Experts of a small language model: 64 experts in each of 14 layers.
Below are experts of layer 4 (counted from 0) of a mixture-of-experts language model. Rows are named router (the router's row for the expert), gate (a neuron's input weights, with its number), up (a neuron's input weights, with its number) and show model dimensions 0-223. Each number is 128 + 32 x the weight over its row's rms, rounded and kept within 0 to 255. Numbers have three digits each.
Before each expert's rows: a language model's description of what the expert responds to. This comes from a sample of Wikipedia text that the model never trained on.

# expert 21
It responds to: List dashes, parentheses
router:109093117093091141142133127176143174155112108164160147141102083174150224131136141125170116136160162084155120117120109154167152152086195151156115149084095123154095110172145155145110077105148140140035138148160131105106088157111149078150097075103119105130151124127112135125144104048123159179124122126136128107151179132082169151108155108134086181149090113140097132095086131095089136123089140127108134174139144101108098082134155138130086069090112131122142117135144091163102172087147111203160103155074142109150068160082118163128110194120105137120180149109136135168109200117113063077176101141198080113159119138134179124169192105173134041152084143132121171143098089183148102147079
gate0:128133117100124159116077114113143122142122101168159160075142062140104132133079103137128095112136149100141132117113155072101109138150189133161062128099144095215173098108123124102127128118134138085101160103162151126116183071083131103097123155165159179115163152163218147140071149148129119145116188117199117131154114101143186077133146159127114095147108141155082149150096098173101078136117180107120128098102120185131178096174179123041139115112113124105113121163109134095082096116124124201122132147078255131171171128093082150146173122134133116095126077115142174152161164092128083125129209137140046145128094151150078131110095123131113128120154100133126067135101106130160120112132
up0:130190134112100175130067125155152155141132093149144157086129112134086136118030138140105096118164161140135139154088070091046080086152214121161113122079136104150184141152132127085112128052159127121179074102134112174167147109086094171096134122184198181149119145115153124132101153127137107172147151140132146144151163139128135087098133095147120094186095065074115082138128128130097097183116168092121119097123159150096157092162186118086139157127100108111102145156119154118080137181139114158074135196123199101153088122132077129183192080144127119084137111137121111090111142156050076204166130147105096148160137141115105122135120146104140142161179135149111109094134127134126156157175
gate1:115180113096114134144115132136075113109064144131142115108121037129154114191126171141151117135136152087154141061131168108124138110150144140082193111138100134136078158063108139151088112141138101150136084028080079119154189162127089208108138119091104156160122124143047137179197153109152157101120122142133176151158058083152177139106144088116203095152132131127174171142100164146144118157149134130108179090133153121120094122139082109125197122206119162076149145129150106087133122092114074108099148149174134112155107092103156192149125135151113151151164142169133096121126137164151140106111113152094164136125137111081073074151159115193092078139097177126082152110132141082117135159134
up1:101140095116148130177134145049070128107128099105148166130077088142149138119123124131151112106109147097121160071124116096124096140152138163077180144135081152173151107066106159136116107144181068106060139074098152121074150148113099143112170144108059137119085147141079120152190158149160121142148107120146160106108112046099191142161149084114223104138194094153182197157083150076119139146153128093133149151096124129134131079105091136113188111186104138133132140122165090128179170119084119106125114141174115128127130135103161108163125129166138177095155120182093125097139130163127076069083123183090186122153120161145145133158171083190135064184104140150123148136095148071132135119096
gate2:134103155148095099211080224167103097058073090142113156103146095149198124133126175077091099121139120127133121131090129092086114123144166157112161131197188131160127064098176097120102080130078081102113108132151130155125178139118122095150106127161112115158128121169080143150157156096107139145088044141091133175148210110137127084151148161157117112153116112142119133142084131111176120107193145098126152118106147083126161116155159119155084112133132156113113072213140136152123132086116149098141133113141064103100080165131241143073091133112116090128190128109099125097155157150127122118122146126165140107169153112160110141171132077106135117142131165134083089134161134185090100164076
up2:092135133155172155219128192153110107068119131102098173144149112175171142146126165056124093117136145102135125114104084123084125130129141158135144116185154117157106109108170096123120115106088070069095140097150108151138144102131111110150167102150142156171130081165054138145130141155116134153084055156124142156147208061093128116106131138105109080129149095205125119158064109127151120128215114172090100129111138068150139127204141169120086085121164156145129082191125132137128157070116181093129119119155049088138108135123231143071093125083092125120123069138076102095147124150135134130101160175178131136146113142161191136145114133117140133142136164104140108101145119140158076133098
gate3:188077138128137077134185167130067113098103120145093138125115104136139167114184152112164130180125136109112084109104074110143149142132125202166145069126206110056135155120170128155061109105126107111056116111178131161114138151126196065137124111106104120159139081193149103197131108105141151210146135131167163097168157124087117067088100120123146130141136143086147161102104112140134114109064119081120154178101109175136101098084111101173136177109123137110162148122139093111153203132111078129101124134162179087140184094119130126161155141181148127103167121143103135121105156156169120089169123099085142072126121171073133155117156150077143089116103067156035138153154150145126153135101
up3:149112139113098053118172200185088098110126126096130142100099127107106124116164167122127115139107114125149095126115116125101122161143118191127175042123207139061145131122165129107040110085113107069046110117111153131080161156098217106148154057125096099160135134152149110175152146110124130204137160145143142128103161112140122111134135146125172135122146169116135137173114132118128122093098168117143142157044092136149091061101120107194134171123132143128176122143138140149151191112115062148122095122165156109133128125100117142133146182175128096077166129110154112111119138134175106122132120122107194078080158124094127150122193138116217122108110118112022126168143140146099169161119
gate4:184074062154085107127075084136124119152092169187204147158126117154101101156087108193149152151113141126129180105081191138156117133072099182154071079077117168121161092097138127131137101137169127154167119110129113102159083099151128072103163106093144169113085146109079130137138091125089144142125068096149117105178130052107072168142155172175095158090152156093129137130202144140123110117105198106179140147145129088134134157142128148139076160143071120083132133169137100213096198152124150128138128131081088157146139138111188140078106130088120130132120115164156105167135134140171154103107140079130134136100091120143118091128154128106101155071111109158092143162165117167174050096125
up4:131203114088125147139163149077132156112168099108117130122136134150114117117131114143127149084105111090167097142110111157109133108153149045232077091078129127161134133157172119144152086091135117165097174103173115134077114153151155144125093139072154071190070159183110165186139060135105138168117147104125128116098135115063140122127111148131147104150155182174126110137119100164119129175085083103112081149099148164139147072133156117097190115083166173119137093116119214086112140169166144124099084148202139110145151120115080147099137098130095117154101182112113145108105113122110086131134136110163090187107105219122076149097145148135178131129099094109124184052089117156144173128172
gate5:151176105184128065123071158091154149081142175180173177100146083129138151155135135095133156088137118163163166106118132083175107146103116132102116157101155106091150159139071116147141165137133132175158117185139066126092101114073098201127105167098125134100189074144058115097115166153163122124165140082133126104075147088177161115141096123103113135168144129190145087159176152119123135099109115152159160107153104113140119169154121119087177097147155094137137141094140085178180077114146120154123106168087100135111156137088162104064126115144149119111180056135093120151088055188083088131183099087081080145139135045130126128117129132208106191132146135125135103155092173126157131119137
up5:141095178076126018102211130087101090135174103139112129107144121140114107128175115169147124135178114117137138115142067163095089128190168156157113102162104124132132059134159158100127079120202133114105148123196158155092117131204133123085121117109124087166075176076166125180156126102085133115075171101121112125134120118131133128168091150128179167100170108176139132104118099137078118147132188168121174094159148106139101104128112154122097133158183118164112131097161138130162134132071110120100173063182134142137160112132140123174111081103130183158121150098121139108129099065107133104136192168104068153100119045128147168101172170124129073092133153098089123126058112164118147143146